Below are experts of layer 3 (counted from 0) of a mixture-of-experts language model. Rows are named router (the router's row for the expert) and show model dimensions 0-191. Each number is 50 + 12 x the weight over its row's rms, rounded and kept within 0 to 99.
After each expert's rows: "raises" lists some tokens whose logits its average output raises strongly, later layers aside. This comes from a sample of Wikipedia text that the model never trained on.

# expert 10
router:69 53 44 58 50 63 55 55 51 15 57 47 51 44 28 75 40 56 53 33 52 47 70 76 50 57 36 57 21 46 56 40 60 74 49 55 41 67 56 42 46 24 25 46 36 53 65 47 65 63 47 56 57 69 64 48 50 43 32 35 52 57 22 44 43 22 61 56 52 55 51 63 53 52 75 46 38 61 55 68 50 39 40 63 44 46 46 59 53 51 31 44 63 56 53 34 34 40 43 51 45 66 48 48 58 68 57 35 46 51 46 57 45 41 50 49 46 60 52 36 51 62 43 49 43 66 63 61 47 65 36 52 49 59 58 42 59 47 57 53 37 65 56 42 54 48 45 45 69 35 61 36 44 32 58 43 44 48 59 28 53 57 64 41 37 09 54 50 63 34 53 60 51 68 38 47 59 57 36 26 41 54 16 61 52 72 52 62 40 58 47 47
raises: "s", ")", "e", "ation", " (", "\n"

# expert 20
router:51 46 41 39 64 48 42 39 59 59 36 59 40 34 68 36 67 28 71 69 31 44 48 52 56 66 53 41 56 48 39 47 37 41 38 51 49 42 13 55 71 56 33 74 58 50 61 41 40 38 45 33 65 52 45 63 43 50 40 29 62 65 62 60 46 73 35 57 54 48 54 47 48 53 78 54 62 44 46 39 71 49 45 40 55 46 49 29 46 45 27 38 45 52 55 61 64 42 39 55 47 63 44 42 52 59 39 43 66 60 66 45 54 47 59 42 36 49 73 47 51 56 55 54 38 27 54 37 62 53 55 28 43 66 45 68 18 68 60 39 54 69 66 79 27 47 54 50 54 46 49 76 41 44 57 46 50 71 18 29 58 45 44 57 55 56 55 58 44 44 53 47 55 49 53 69 63 61 47 43 55 55 26 47 41 56 45 41 32 44 50 56
raises: "in", " and", "ce", "d", "un", " who"

# expert 31
router:57 29 50 34 56 41 45 51 36 49 59 49 51 65 53 40 54 64 62 85 59 53 52 76 39 43 56 50 64 69 49 52 53 38 51 66 44 53 64 49 42 66 48 44 32 48 37 45 67 56 55 62 43 32 70 58 69 59 77 39 50 66 31 15 59 51 50 59 43 37 38 52 63 50 49 55 49 59 56 37 30 47 58 54 70 34 44 34 48 36 50 32 36 46 58 51 35 38 51 52 69 35 55 57 55 74 60 36 56 43 52 54 53 44 58 32 46 51 46 32 33 43 47 69 65 47 38 47 54 57 64 42 46 33 38 40 43 45 45 56 28 59 63 33 41 54 66 49 51 51 82 68 57 43 20 37 32 66 48 31 56 58 58 54 52 71 53 43 41 63 55 46 46 67 42 28 44 50 56 52 70 56 47 76 41 51 48 68 41 61 36 37
raises: " words", "\n", " to", " ft"

# expert 23
router:49 46 57 33 41 52 46 46 46 58 53 57 43 58 69 48 25 42 56 32 41 32 44 53 52 53 51 63 45 56 54 57 60 38 27 34 47 71 50 79 42 62 55 46 76 59 30 55 64 38 48 34 45 33 73 89 32 42 49 57 46 53 47 59 32 57 41 64 66 28 62 54 21 51 36 38 62 49 36 59 76 49 47 52 47 44 53 40 40 38 63 36 45 56 47 67 47 79 38 63 47 55 70 57 44 47 45 35 65 54 54 47 39 47 71 58 59 39 60 46 58 51 33 51 29 48 46 55 53 54 47 38 40 63 55 40 26 62 50 39 50 67 61 71 38 38 57 69 53 47 41 43 43 58 64 58 64 39 46 51 50 21 49 44 63 61 48 55 57 33 40 46 54 55 59 48 62 75 70 59 47 31 55 39 31 37 46 44 33 58 57 37
raises: "-", "M", "D", "X", "V", "N"

# expert 13
router:51 36 42 62 13 39 52 53 51 73 49 67 60 61 38 44 41 49 76 25 52 58 43 45 27 51 58 26 38 75 42 59 60 33 46 51 53 54 50 41 46 56 37 59 35 21 58 34 53 37 63 68 53 40 53 41 50 55 52 30 69 46 32 31 60 59 39 40 51 56 69 46 48 62 38 57 62 28 79 50 32 53 63 61 72 46 35 38 44 60 61 46 40 48 47 25 66 46 51 54 44 67 45 47 59 38 52 30 56 54 44 48 52 52 57 56 47 52 59 52 37 56 78 45 62 45 38 58 51 59 47 49 55 73 56 41 33 36 62 64 54 54 47 44 67 37 50 54 44 52 56 62 53 41 52 40 54 58 38 45 66 34 50 64 38 47 45 37 35 83 67 45 70 49 48 31 48 49 34 49 36 69 55 45 56 31 55 46 55 45 53 76
raises: " images", "ay", " view", "ania", " lived"

# expert 11
router:52 43 37 58 25 51 56 42 44 53 46 33 58 56 32 45 18 57 58 39 35 55 68 64 51 35 33 50 58 39 51 52 49 49 44 44 40 65 46 73 50 21 50 39 43 63 54 37 31 57 28 23 53 60 50 40 56 57 67 64 45 60 41 61 70 25 55 64 51 63 59 52 43 60 77 36 52 64 47 61 43 45 49 50 45 62 34 33 69 49 76 42 60 59 39 34 38 39 73 38 57 45 47 47 52 57 56 47 37 53 57 38 39 49 53 62 53 55 35 52 55 40 56 45 54 77 35 57 17 52 53 48 53 43 44 42 47 52 41 35 55 30 41 28 50 47 57 39 46 39 61 41 53 51 42 48 58 69 41 49 75 58 56 61 46 35 30 74 67 46 62 40 71 51 73 43 56 39 50 40 59 46 47 70 24 57 57 65 35 51 38 52
raises: " a", "\n\n", " an"

# expert 28
router:40 56 46 26 66 57 40 60 45 43 69 56 51 68 34 47 52 56 40 47 65 37 52 32 43 41 81 32 39 37 48 28 50 53 51 59 63 63 67 35 65 58 40 48 30 27 53 76 64 62 70 67 46 37 50 65 63 43 61 84 40 47 42 53 58 60 51 54 45 49 57 48 51 37 30 50 54 32 50 38 67 49 31 47 50 40 39 46 45 60 50 71 30 40 52 59 49 33 42 53 32 59 37 44 40 52 40 53 42 41 29 32 48 44 62 27 50 40 37 53 37 55 68 54 30 44 41 35 60 50 68 71 63 58 35 68 46 53 49 32 51 61 64 40 50 61 59 21 66 38 84 43 67 49 49 48 55 48 46 46 45 41 43 40 39 32 50 49 42 32 59 49 36 37 66 52 46 51 42 57 54 64 59 51 54 51 36 42 63 35 43 42
raises: " His", " However", "\n\n", " He", " This", " The"

# expert 33
router:48 62 52 33 39 38 53 42 59 55 52 44 56 40 49 58 46 52 49 46 61 47 54 50 70 41 71 40 44 49 48 39 44 45 48 54 50 51 56 65 31 35 68 56 67 54 36 63 71 36 65 50 76 28 33 65 45 63 24 37 59 50 17 32 61 49 54 44 60 50 36 41 70 51 43 62 34 45 38 65 46 57 61 62 56 42 39 38 63 42 37 52 36 47 47 65 35 42 45 50 46 46 42 77 58 68 59 62 59 38 50 67 61 49 42 40 57 37 66 61 60 56 60 47 36 56 40 61 57 45 32 29 56 59 66 50 58 54 39 51 33 19 70 43 64 38 60 64 52 55 52 51 51 70 50 45 54 43 46 25 56 28 42 58 27 57 20 61 54 50 51 74 51 31 61 65 48 45 34 31 52 41 60 39 73 50 62 41 65 39 30 43
raises: ".", "un", "ë", "\n", "-"

# expert 18
router:36 67 54 63 59 36 51 40 50 57 37 61 59 26 16 52 51 62 27 53 51 33 57 40 53 38 37 38 64 42 57 49 43 81 46 45 67 51 52 53 38 54 69 71 63 47 52 42 66 42 35 69 39 23 36 46 59 46 63 40 32 31 63 63 66 66 61 57 38 39 65 43 41 69 59 61 57 57 53 54 39 59 48 33 34 24 53 61 54 39 49 50 42 58 45 50 57 61 51 74 42 27 37 50 49 37 50 67 45 54 58 54 59 50 34 33 42 35 48 40 43 51 69 56 60 45 62 51 54 58 60 62 46 38 36 58 43 52 70 70 65 44 50 50 61 62 43 33 43 79 54 50 43 32 59 42 47 40 57 39 28 32 58 67 54 62 77 45 39 47 52 34 59 57 46 32 40 61 41 70 64 33 55 50 46 57 47 49 65 58 66 50
raises: " while", " although", " but", "\"", " the", " though"

# expert 38
router:44 57 63 60 44 57 63 51 41 41 54 48 53 58 42 55 44 38 39 36 36 44 59 46 71 55 60 57 51 53 48 40 07 61 62 54 41 44 32 38 48 48 41 34 44 51 54 67 15 54 24 26 39 31 51 58 74 53 64 54 53 44 52 41 55 48 47 33 47 59 54 55 56 54 59 72 39 49 33 41 45 35 53 42 51 44 36 33 62 37 41 75 58 47 57 55 29 64 60 53 52 35 57 49 60 47 29 62 61 45 32 51 50 53 44 60 65 50 53 68 50 55 52 25 74 30 51 59 34 36 52 34 54 52 58 39 54 45 60 64 46 48 66 70 35 43 45 43 51 68 49 61 44 35 52 49 44 62 43 51 43 58 62 42 33 69 38 53 45 79 38 69 34 64 44 57 62 64 45 69 63 60 54 61 69 77 77 54 51 33 65 55
raises: "g", "un", "en", "e", "ag", "ena"

# expert 19
router:35 41 60 61 62 53 47 53 61 40 66 55 46 26 61 46 54 69 47 56 45 57 67 41 29 30 59 39 26 51 65 55 31 50 44 67 31 46 39 31 55 60 51 46 55 47 36 73 41 70 41 60 38 44 61 40 41 51 63 29 41 48 35 61 51 39 49 51 41 40 58 59 53 64 54 69 51 49 34 35 75 35 54 38 41 41 42 58 58 50 66 39 51 54 59 60 56 49 81 50 49 30 42 57 60 58 27 59 48 63 53 43 78 56 44 52 50 48 28 59 37 45 36 43 67 48 53 59 45 46 62 62 56 54 47 56 61 51 35 32 36 54 42 49 44 60 62 18 59 58 61 38 40 54 60 51 47 63 69 72 35 54 57 50 77 65 36 31 54 65 23 51 30 30 50 64 34 35 61 56 48 70 66 60 56 42 58 41 49 53 28 55
raises: "B", "L", "F", "N"

# expert 14
router:47 57 48 57 60 56 60 47 39 38 76 49 46 27 58 60 31 35 35 50 64 53 47 50 50 35 66 46 62 63 51 60 61 32 65 47 35 16 32 59 38 65 26 52 64 52 28 72 63 31 64 73 57 42 59 42 37 43 64 48 44 41 25 60 33 36 55 54 48 44 36 52 54 55 47 32 43 56 67 51 24 39 73 66 36 45 57 45 67 46 64 51 51 48 61 40 37 52 64 58 51 76 39 49 59 44 64 57 49 45 47 40 48 63 56 37 53 37 44 45 59 61 54 66 76 57 35 52 41 45 51 61 49 62 52 52 53 45 50 54 67 64 51 51 47 58 64 36 28 41 50 45 62 71 58 58 55 57 68 55 32 45 50 32 36 45 51 45 38 34 59 46 31 45 53 63 47 38 29 70 72 53 41 41 59 67 79 58 49 37 41 48
raises: " the", " another", " other", " its", " their", " others"

# expert 9
router:30 39 41 51 61 55 55 56 38 67 56 56 36 61 65 31 75 49 29 72 59 58 70 43 77 36 31 59 48 71 46 37 41 43 38 56 44 49 44 43 30 47 32 44 55 46 80 61 32 61 32 63 61 65 55 44 42 57 56 58 58 52 54 49 63 42 62 52 44 56 37 55 33 48 26 46 33 45 42 62 44 62 39 47 41 52 76 68 67 35 41 78 67 48 59 43 38 45 44 44 57 46 63 40 35 40 59 38 39 43 59 53 70 56 31 38 59 54 46 38 70 52 63 59 69 67 57 65 34 56 42 68 40 45 54 57 59 59 52 34 60 69 48 39 71 44 63 53 36 53 64 39 32 53 24 53 39 53 41 51 56 47 46 45 38 36 36 46 48 50 59 64 44 49 69 54 43 40 56 47 63 58 32 53 53 70 76 51 38 37 37 50
raises: " in", " his", " the", " a"

# expert 22
router:36 37 37 49 48 35 51 28 54 51 37 59 30 57 25 43 55 36 56 52 51 53 63 44 44 71 75 47 36 47 58 35 50 38 61 65 63 52 65 59 58 61 64 61 64 52 59 33 45 51 43 37 63 67 49 34 37 20 68 65 45 51 74 55 42 62 47 62 50 53 39 52 64 50 67 77 48 48 69 48 37 54 36 70 41 33 53 28 56 42 45 56 56 50 75 58 54 42 56 34 46 67 41 47 52 37 54 66 64 63 64 65 64 39 58 54 57 45 44 56 48 78 44 53 41 46 64 52 47 55 37 35 37 41 74 84 40 42 55 41 42 63 51 26 67 39 42 61 52 59 32 48 53 45 42 51 40 43 39 30 66 52 46 38 66 46 47 62 38 37 45 37 56 60 62 53 45 43 67 50 22 60 43 70 60 60 54 49 32 43 47 33
raises: " at", ",", " in"

# expert 25
router:51 54 54 31 46 53 46 56 34 42 56 62 37 51 69 45 42 61 53 30 65 31 50 65 53 65 38 59 46 50 45 56 66 52 37 51 30 61 66 32 38 42 73 44 47 42 51 36 55 49 48 37 47 70 56 32 45 39 41 77 44 63 43 62 46 61 61 43 39 55 54 63 41 54 57 49 38 46 37 60 43 71 51 47 35 10 65 51 51 54 43 67 53 46 42 40 27 33 60 52 35 60 53 54 46 45 59 58 54 57 52 45 62 69 41 66 48 60 82 69 43 51 50 56 62 30 48 38 69 56 66 38 51 50 41 36 59 61 48 51 44 50 45 43 58 38 36 55 19 63 51 49 54 70 49 51 48 28 40 67 58 33 44 30 45 37 43 46 32 59 46 59 44 57 58 62 53 85 57 50 51 57 63 40 80 58 57 60 43 81 56 69
raises: "=", "-", "|", "M", "As", "The"

# expert 8
router:64 66 56 76 44 43 65 68 58 49 45 52 67 60 51 52 47 46 65 36 35 44 43 46 60 65 38 29 36 50 52 45 47 43 60 56 44 43 41 33 46 52 56 48 50 59 34 34 43 43 61 32 66 60 38 47 83 68 40 45 54 66 63 24 33 17 56 46 63 59 36 48 63 42 69 20 45 67 52 50 31 69 46 52 59 67 55 28 64 55 25 55 33 61 49 45 59 34 41 53 48 45 38 53 32 66 41 45 72 49 62 60 48 43 41 54 27 47 46 37 49 24 48 42 53 48 54 42 39 50 46 45 56 37 63 44 37 49 43 45 67 42 70 58 51 55 59 67 69 33 60 33 55 58 50 41 60 65 29 57 26 65 47 65 33 67 41 59 45 46 44 44 54 54 60 41 56 65 51 49 30 57 41 63 49 52 64 70 55 41 59 42
raises: " and", ",", " (", "\n", " in", "."